Experts of a small language model.
Training: a variant of Adam for the experts, 9856 steps.
Below are experts of layer 4 (counted from 0) of a mixture-of-experts language model. Rows are named down (a neuron's output weights, with its number) and show model dimensions 0-159. Each number is 50 + 15 x the weight over its row's rms, rounded and kept within 0 to 99.
Before each expert's rows: a language model's description of what the expert responds to. This comes from a sample of Wikipedia text that the model never trained on.

# expert 2
Scope and rank adjectives. Adjectives of scale, nationality or rank before competition and organization nouns, such as National, International, World, European, first, former.
down0:58 32 45 73 45 59 75 38 43 49 71 82 53 58 56 51 38 64 46 45 42 57 38 45 55 45 73 64 36 41 40 34 60 69 49 58 48 64 43 37 45 37 60 39 44 49 41 55 08 61 44 20 46 85 67 62 50 43 61 69 28 20 22 33 44 43 57 30 55 62 46 53 59 53 57 57 51 57 40 64 53 19 49 25 57 84 57 78 23 53 70 35 57 65 51 42 47 52 55 35 37 75 28 47 39 34 47 36 49 46 27 60 41 54 65 53 65 42 73 40 51 14 58 35 47 46 63 45 51 57 46 47 30 69 52 58 59 20 49 63 69 66 82 93 46 67 34 65 41 81 27 29 42 59 52 42 46 63 40 66

# expert 23
Consonant clusters in words. Consonant pieces such as ch, h, k, sch, ski inside compound or foreign words, especially German and Slavic: Insektenschutz, Konsthall, squelching.
down0:49 44 58 51 50 78 42 54 27 45 34 49 45 36 47 32 17 47 38 61 53 50 51 67 68 51 58 25 47 73 48 51 43 43 45 59 22 16 49 44 58 47 47 40 62 50 48 71 80 65 65 33 69 53 59 37 44 35 26 36 73 48 50 39 62 31 61 23 45 37 46 28 37 43 30 47 79 63 57 40 52 56 51 61 29 63 15 55 29 66 48 56 45 23 57 56 68 62 31 71 28 57 62 79 74 42 47 61 27 35 35 26 77 29 54 76 66 73 89 35 55 69 38 24 71 57 42 25 44 30 63 51 44 43 38 38 60 37 41 45 68 65 59 63 35 47 48 66 37 40 46 36 49 44 46 45 25 45 54 31

# expert 13
Consonant-cluster word pieces. Word-initial or inner consonant clusters in names and words, such as Bl, Br, Gr, Gl, qu in Paquette, earthquake, Pilgrim.
down0:59 44 66 62 57 73 58 69 72 57 46 48 61 39 30 12 25 45 48 47 43 51 65 25 68 55 69 62 30 55 38 62 59 81 33 40 55 71 54 73 72 33 04 49 61 44 45 54 42 74 33 54 50 56 45 48 45 31 46 49 40 59 53 29 58 48 79 74 60 62 26 64 71 46 31 67 61 52 58 73 18 34 15 33 31 38 81 46 62 22 34 44 40 65 40 44 37 54 63 64 39 66 69 28 56 54 52 58 42 50 45 29 51 28 45 37 44 39 60 46 48 37 36 40 54 61 53 30 65 65 30 71 63 64 39 61 48 48 65 71 45 30 48 66 30 59 52 68 77 52 63 42 58 47 40 77 33 53 39 37

# expert 45
Adjective and participle endings. Adjectives and adjective suffixes after is, a or most, such as able in suitable, ized, important, popular, known, similar.
down0:46 72 60 57 30 54 43 62 59 55 71 60 33 57 43 44 64 76 48 57 74 56 52 83 55 69 51 50 96 50 81 38 67 64 48 38 47 49 39 53 60 67 88 64 46 41 38 43 61 43 71 55 48 58 23 52 79 61 51 22 39 29 56 46 38 70 57 75 48 30 44 27 70 48 69 57 38 52 55 47 49 51 53 39 66 55 56 68 70 40 45 52 80 08 51 37 52 53 73 45 19 39 11 67 48 68 63 56 49 70 36 50 47 31 47 71 58 70 49 25 39 40 38 70 37 56 73 27 66 78 26 54 44 34 58 47 53 51 42 56 35 55 65 38 60 44 45 56 69 42 40 65 54 65 54 37 51 60 25 45

# expert 3
Past-tense action verbs. Main transitive verbs of action or transfer, often past tense after was, to or and, such as made, received, took, brought.
down6:36 36 53 63 67 60 42 65 48 44 59 70 31 48 56 69 64 30 51 29 62 66 37 40 24 31 38 53 54 76 43 60 51 20 43 50 34 23 29 59 60 59 48 75 15 47 31 51 44 61 55 62 66 44 61 58 43 37 56 26 45 46 30 39 51 48 43 57 24 39 45 41 44 34 85 48 46 29 58 47 71 26 51 19 72 49 49 50 39 45 63 32 46 54 40 44 36 31 32 52 54 52 25 56 39 13 37 50 46 35 43 33 42 51 37 54 60 38 62 47 67 73 61 36 26 64 44 46 25 49 48 46 70 56 77 48 49 49 60 39 65 45 68 67 22 75 38 47 21 30 63 77 49 41 36 19 61 54 09 41

# expert 50
Prepositions after verbs. Prepositions following a verb or noun, usually before the, such as on, at, for, from, around, between.
down0:49 41 55 50 42 65 39 52 10 53 46 52 60 58 34 53 28 51 32 25 62 53 73 37 11 45 67 33 38 53 52 62 48 43 39 40 35 57 37 29 45 49 55 41 32 29 42 53 51 53 37 38 52 55 35 34 21 39 38 56 59 71 30 31 30 60 58 38 24 32 44 39 60 72 67 52 73 41 31 38 57 74 24 40 99 61 50 46 33 63 29 40 32 62 50 45 43 28 93 46 26 65 17 58 38 49 37 50 57 30 48 50 58 39 70 54 57 43 46 58 71 48 69 60 68 60 70 55 48 53 51 32 32 34 64 61 59 56 67 38 75 32 36 78 52 38 54 44 42 75 56 62 38 54 28 34 59 38 47 57

# expert 46
South Asian name syllables. Middle syllable pieces of South Asian, Arabic and Malay names and words, such as Rav-ind-ra, Mang-esh-kar, Samar-ind-a, -abad, -ullah.
down0:55 41 39 57 54 42 66 20 61 53 33 60 71 37 61 42 35 67 41 79 37 43 84 65 45 64 40 44 37 40 24 45 35 37 54 28 49 42 24 30 28 64 55 65 61 38 80 26 50 37 69 59 56 40 75 62 43 72 53 21 48 39 40 52 34 50 54 47 30 53 51 54 19 56 54 46 47 23 52 66 44 28 52 44 52 54 42 03 56 22 67 52 32 46 38 59 51 27 68 64 25 53 57 30 38 49 22 23 65 49 51 49 82 41 26 41 58 50 53 36 29 53 48 43 63 53 73 82 57 53 51 53 44 45 46 59 66 55 94 55 36 60 46 59 48 63 39 60 36 41 38 58 46 33 61 63 40 51 24 33

# expert 1
Table number separators. Commas, periods, pipes and digits inside numbers in tables and coordinates, such as 1,142, 70.9, and "°N" in coordinate strings.
down6:45 50 59 42 51 68 46 49 29 47 65 64 60 50 61 64 56 93 39 39 65 24 77 85 47 48 31 57 47 73 25 52 57 23 49 28 42 71 40 45 41 74 51 19 52 43 28 58 52 52 17 71 68 29 52 41 34 59 49 59 73 33 42 94 50 51 33 38 73 49 62 35 70 53 30 44 40 27 34 48 55 49 61 60 47 80 47 53 56 51 82 38 45 43 41 58 51 67 66 44 56 42 56 49 48 67 37 50 46 53 56 53 54 71 48 73 55 59 37 66 39 72 42 55 55 45 59 22 34 60 67 33 53 54 44 17 68 41 56 60 17 39 39 57 27 75 56 39 55 53 59 50 24 47 38 43 25 60 30 70

# expert 36
Possessive determiners. Possessives his, its, their, her and 's right after a verb or preposition, often followed by first, own, debut, as in celebrated its.
down6:50 52 60 48 61 78 33 74 50 40 44 39 54 81 18 65 47 61 66 60 46 73 52 64 41 47 34 58 56 53 45 32 54 64 39 47 54 39 39 41 18 48 38 66 54 46 43 48 65 50 31 62 24 51 35 41 53 61 59 63 60 49 51 02 55 78 31 46 46 60 46 47 58 71 52 33 47 67 62 34 53 55 68 53 62 83 42 33 66 84 35 65 45 37 26 73 42 43 51 57 59 35 44 44 82 59 47 52 73 28 69 68 44 46 22 56 24 35 27 51 60 44 42 57 47 46 65 53 46 49 38 35 47 25 47 66 31 23 66 70 54 52 63 55 53 56 20 39 74 45 60 07 55 18 38 49 41 73 64 57

# expert 42
Mid-word English syllables. Syllable pieces continuing English words or names after a short opening like St, Sh, Bl, such as St-rick-land, Sh-oot-ing, Bl-air-gowrie.
down0:88 25 56 51 40 62 59 54 29 47 64 47 70 60 55 47 44 46 58 47 50 34 69 73 36 33 58 53 49 76 52 62 37 34 65 86 58 53 47 39 52 46 50 34 64 45 51 53 38 68 32 19 76 36 52 55 70 38 38 65 61 69 62 69 61 18 56 37 62 35 39 90 54 34 72 57 29 67 65 39 66 59 41 60 39 49 15 61 55 82 32 89 64 44 54 42 49 57 44 47 30 37 47 70 62 64 59 49 66 62 45 78 46 47 29 58 33 39 50 37 36 62 32 59 47 51 74 32 61 61 57 50 67 48 44 37 53 44 47 23 51 73 43 30 42 35 77 48 71 70 60 56 47 67 25 58 25 58 61 64

# expert 16
Consonant pieces in words. Single consonant or consonant-cluster pieces inside words after prefixes like re-, ex-, ins-, such as misre-p-resents, V-f-B, and LaTeX commands.
down0:56 48 48 27 70 48 51 47 62 41 73 37 37 42 49 52 45 68 46 52 40 37 81 51 46 56 30 54 86 34 32 56 66 47 64 36 40 73 55 39 37 45 55 84 41 59 56 42 16 28 38 29 29 70 72 47 50 50 50 52 48 44 67 59 76 41 51 44 53 47 53 64 72 85 51 42 59 82 84 62 54 31 53 66 59 24 76 29 50 65 40 37 62 70 60 73 53 34 19 62 44 41 56 42 50 24 61 56 71 69 50 58 52 47 50 50 47 36 66 59 51 83 56 56 69 61 55 40 66 26 59 44 64 60 62 78 38 22 49 37 25 50 64 39 65 70 89 39 49 47 65 56 55 24 38 45 46 47 55 60

# expert 35
Mid-word syllables. Inner syllable pieces of Latinate or foreign words after a prefix piece, e.g. Con-ce-aling, per-ce-ived, de-alt, der-ive, S-au-ropoda.
down0:37 33 52 34 42 45 71 13 57 41 65 53 62 59 44 55 62 36 71 95 20 79 28 49 67 17 80 44 39 38 50 55 29 47 67 57 47 54 48 23 35 70 56 61 28 51 55 81 54 49 55 59 41 62 62 75 67 62 45 55 54 77 56 45 44 47 67 60 47 55 35 30 55 45 55 43 66 41 30 67 55 63 39 62 82 49 71 40 36 48 76 40 48 35 55 52 50 36 54 69 48 47 95 47 42 61 52 59 50 51 44 73 29 41 59 33 54 71 47 68 55 62 70 42 81 63 71 56 68 57 42 48 19 60 37 30 68 56 52 56 40 68 43 41 27 70 26 39 49 51 55 55 55 69 71 52 42 44 34 51

# expert 27
Short word stems. Short stems before suffixes like -ing, -er, -s, such as ick in Quicken and Nickelodeon, ook in looking, work in co-workers, play.
down6:58 47 69 52 52 51 62 43 22 44 42 64 52 53 63 46 41 38 59 11 29 62 49 53 52 51 57 62 50 17 51 49 40 34 53 46 56 87 39 25 44 36 38 59 30 77 48 54 17 63 25 45 53 44 45 62 23 43 62 46 41 28 63 50 77 61 34 53 71 42 36 47 25 62 49 43 28 37 50 86 58 32 27 43 41 55 52 47 17 47 79 34 47 42 31 76 51 86 79 76 19 58 61 78 54 32 47 53 49 52 56 77 63 48 60 61 47 44 54 46 87 52 49 51 35 58 60 57 76 37 66 49 43 48 34 58 48 54 51 40 59 63 63 60 19 52 68 42 72 57 55 59 55 40 79 46 49 31 45 57

# expert 12
Word-ending syllable pieces. Vowel-led closing pieces of words such as -ure, -ate, -ase, -é, especially after a short stem, as in laureate, Tenure, Please.
down0:38 33 45 33 50 44 66 35 49 57 40 51 66 66 52 38 48 55 39 90 48 73 54 38 61 59 60 33 54 37 08 65 57 65 41 48 62 37 10 43 48 41 31 45 37 63 56 59 41 64 42 47 29 60 65 35 69 51 23 64 55 63 70 39 78 25 39 57 46 43 45 54 59 31 33 53 63 42 51 38 45 63 42 40 40 36 44 31 53 46 37 19 49 61 55 38 45 33 61 71 33 27 26 54 78 61 50 67 55 56 38 25 47 74 64 85 16 41 52 47 62 68 40 48 52 17 66 54 59 39 40 38 49 56 54 50 38 37 51 29 59 34 60 63 47 33 51 59 78 45 56 49 76 99 59 45 45 38 37 71

# expert 22
Opening parentheses and dates. Opening parentheses after names, titles or units, as in "(born", ft) (avg., plus month names in dates like 18 September.
down0:66 33 33 76 44 54 36 47 51 46 59 44 57 53 51 64 49 39 79 37 44 58 54 52 13 58 22 58 39 54 55 44 34 68 58 30 22 39 48 54 76 44 46 66 46 43 39 61 64 72 50 40 67 28 41 48 49 42 56 42 39 47 55 42 59 63 43 46 57 76 33 35 54 65 44 24 63 14 42 62 57 36 46 74 53 54 61 70 26 46 56 19 53 28 35 14 48 40 65 60 33 74 49 47 73 25 48 38 45 54 46 69 89 30 35 46 55 56 61 60 33 43 67 35 84 57 44 41 59 43 63 39 58 62 39 83 76 40 61 53 42 51 72 38 76 38 73 32 49 64 52 49 66 32 42 45 23 27 20 59

# expert 6
Consonants after word stems. Single consonant pieces, chiefly t, r, k, z, inside names and words right after an opening stem, such as Min-t, Her-r-era, Sy-t-niaky.
down6:63 45 64 34 22 52 35 34 70 40 57 53 53 62 56 46 69 58 66 50 75 71 54 42 47 51 47 42 54 66 56 74 48 37 76 44 26 66 35 97 56 42 64 52 53 61 23 49 35 56 57 61 66 14 57 54 50 47 43 58 48 65 69 45 46 57 52 42 35 38 89 33 55 76 61 65 63 65 44 60 35 43 68 74 44 58 23 76 37 55 23 62 52 41 70 57 57 71 87 65 70 33 42 53 52 53 35 44 48 36 36 58 28 63 45 43 52 44 64 66 46 22 45 28 49 43 33 65 43 49 49 56 25 32 68 54 73 34 44 41 74 30 44 54 51 53 51 45 05 68 72 33 39 43 25 45 46 46 42 42

# expert 26
Word-start after punctuation. Word beginnings right after a hyphen, open parenthesis or quote, such as at-ris(k), (ox)ygen, non-part(isan), (old), vice.
down0:76 58 39 67 66 54 33 56 58 20 59 78 28 22 38 42 66 60 55 36 46 54 37 59 33 66 66 68 81 52 46 34 53 51 67 60 52 59 71 48 51 48 78 56 59 47 29 76 45 39 56 70 80 51 16 39 60 37 49 37 68 53 40 65 43 68 83 49 37 50 52 73 70 43 70 37 43 66 51 26 44 69 71 46 41 71 60 74 60 44 44 39 57 56 40 43 52 48 27 44 52 62 36 57 55 66 42 38 52 44 60 49 32 37 53 40 62 66 66 64 36 41 51 40 98 27 43 37 45 47 11 50 70 51 38 67 54 42 43 35 34 42 64 63 42 49 24 64 59 58 69 23 54 38 31 22 66 62 34 40

# expert 63
Mid-name word pieces. Middle or final pieces of surnames, place names and species authorities, such as ucc, ulliv, owell, Berg, berry, often in taxonomy lists.
down0:54 65 71 59 34 41 59 72 35 30 29 64 77 56 23 25 78 35 40 31 45 49 51 80 34 51 37 52 47 32 45 47 59 69 70 40 53 42 55 72 63 67 61 59 39 44 30 57 76 50 49 51 65 64 56 34 49 57 29 57 44 65 38 35 45 50 60 56 39 58 44 17 49 56 61 46 33 38 40 35 21 42 39 53 52 49 40 31 38 61 55 42 32 30 51 29 61 49 69 80 42 23 86 62 51 29 66 74 84 46 77 32 40 84 54 68 70 36 46 50 58 77 44 56 64 41 50 55 51 60 92 61 63 49 45 47 48 33 70 43 57 64 54 44 46 33 49 75 45 58 54 42 48 52 69 27 16 47 50 67

# expert 57
Digits in numbers. Single digits and digit pairs inside numbers, decimals, measurements and chemical formulas, mainly in tables, such as 65.7, 5.53, g/cm2.
down0:47 44 47 84 45 50 58 57 41 59 59 62 47 69 50 57 53 52 59 41 84 29 57 19 30 60 51 29 55 47 60 59 62 39 23 55 60 69 78 65 76 80 36 78 54 46 79 60 60 67 29 57 80 51 29 33 47 38 43 43 41 64 36 39 38 44 51 57 41 56 42 67 42 46 54 30 49 56 25 56 85 24 53 58 41 78 35 48 61 53 41 29 74 67 60 55 61 32 54 69 37 34 66 55 78 56 61 33 43 29 70 55 53 34 30 45 66 75 60 55 31 55 65 39 69 26 57 62 47 43 41 68 39 79 63 48 41 30 43 26 56 60 57 40 41 80 42 33 57 66 28 39 48 43 65 69 73 64 46 41

# expert 9
Accented letters, infobox units. Accented letters inside European names (ö, ü, ø), capital U/O, currency and unit tokens (€, £, ft, /km^{), and football loan terms.
down0:42 57 53 45 61 39 66 42 39 47 34 63 16 39 42 75 56 58 16 65 48 50 35 59 54 54 22 67 72 36 59 37 46 63 35 64 71 32 58 76 57 29 48 67 41 60 47 25 38 32 30 63 53 34 40 57 53 63 32 58 60 83 52 41 79 36 39 47 38 80 64 61 36 36 51 41 48 55 77 58 42 43 30 48 50 57 41 47 33 85 50 64 46 37 60 37 68 64 49 69 64 59 39 73 72 60 28 56 48 38 41 33 71 36 45 37 62 45 74 33 76 31 67 70 39 52 06 76 61 72 48 53 40 52 68 28 54 48 58 46 22 62 53 75 63 56 62 41 47 24 43 56 57 49 56 58 67 63 54 69

# expert 32
Common prefix pieces. Word-initial prefix pieces such as re, st, dis, sub, pre, ab, plus the in of son-in-law and in-laws.
down6:39 74 37 40 29 61 62 28 60 42 45 32 54 55 34 54 65 39 49 57 45 37 48 35 64 42 34 41 55 61 40 63 40 67 32 59 42 37 51 71 59 48 46 37 75 30 56 87 58 64 47 51 46 52 74 39 18 45 74 36 63 97 42 55 12 27 44 39 32 64 18 52 45 67 40 39 51 41 33 38 62 30 53 52 08 60 56 52 50 60 41 45 45 69 57 38 49 47 58 67 61 28 54 68 30 39 51 33 51 38 48 72 41 53 61 46 24 23 50 25 42 65 61 58 67 30 44 52 68 26 49 42 61 63 39 33 61 47 28 76 67 64 61 42 42 15 55 61 34 45 73 48 69 33 47 43 24 50 64 60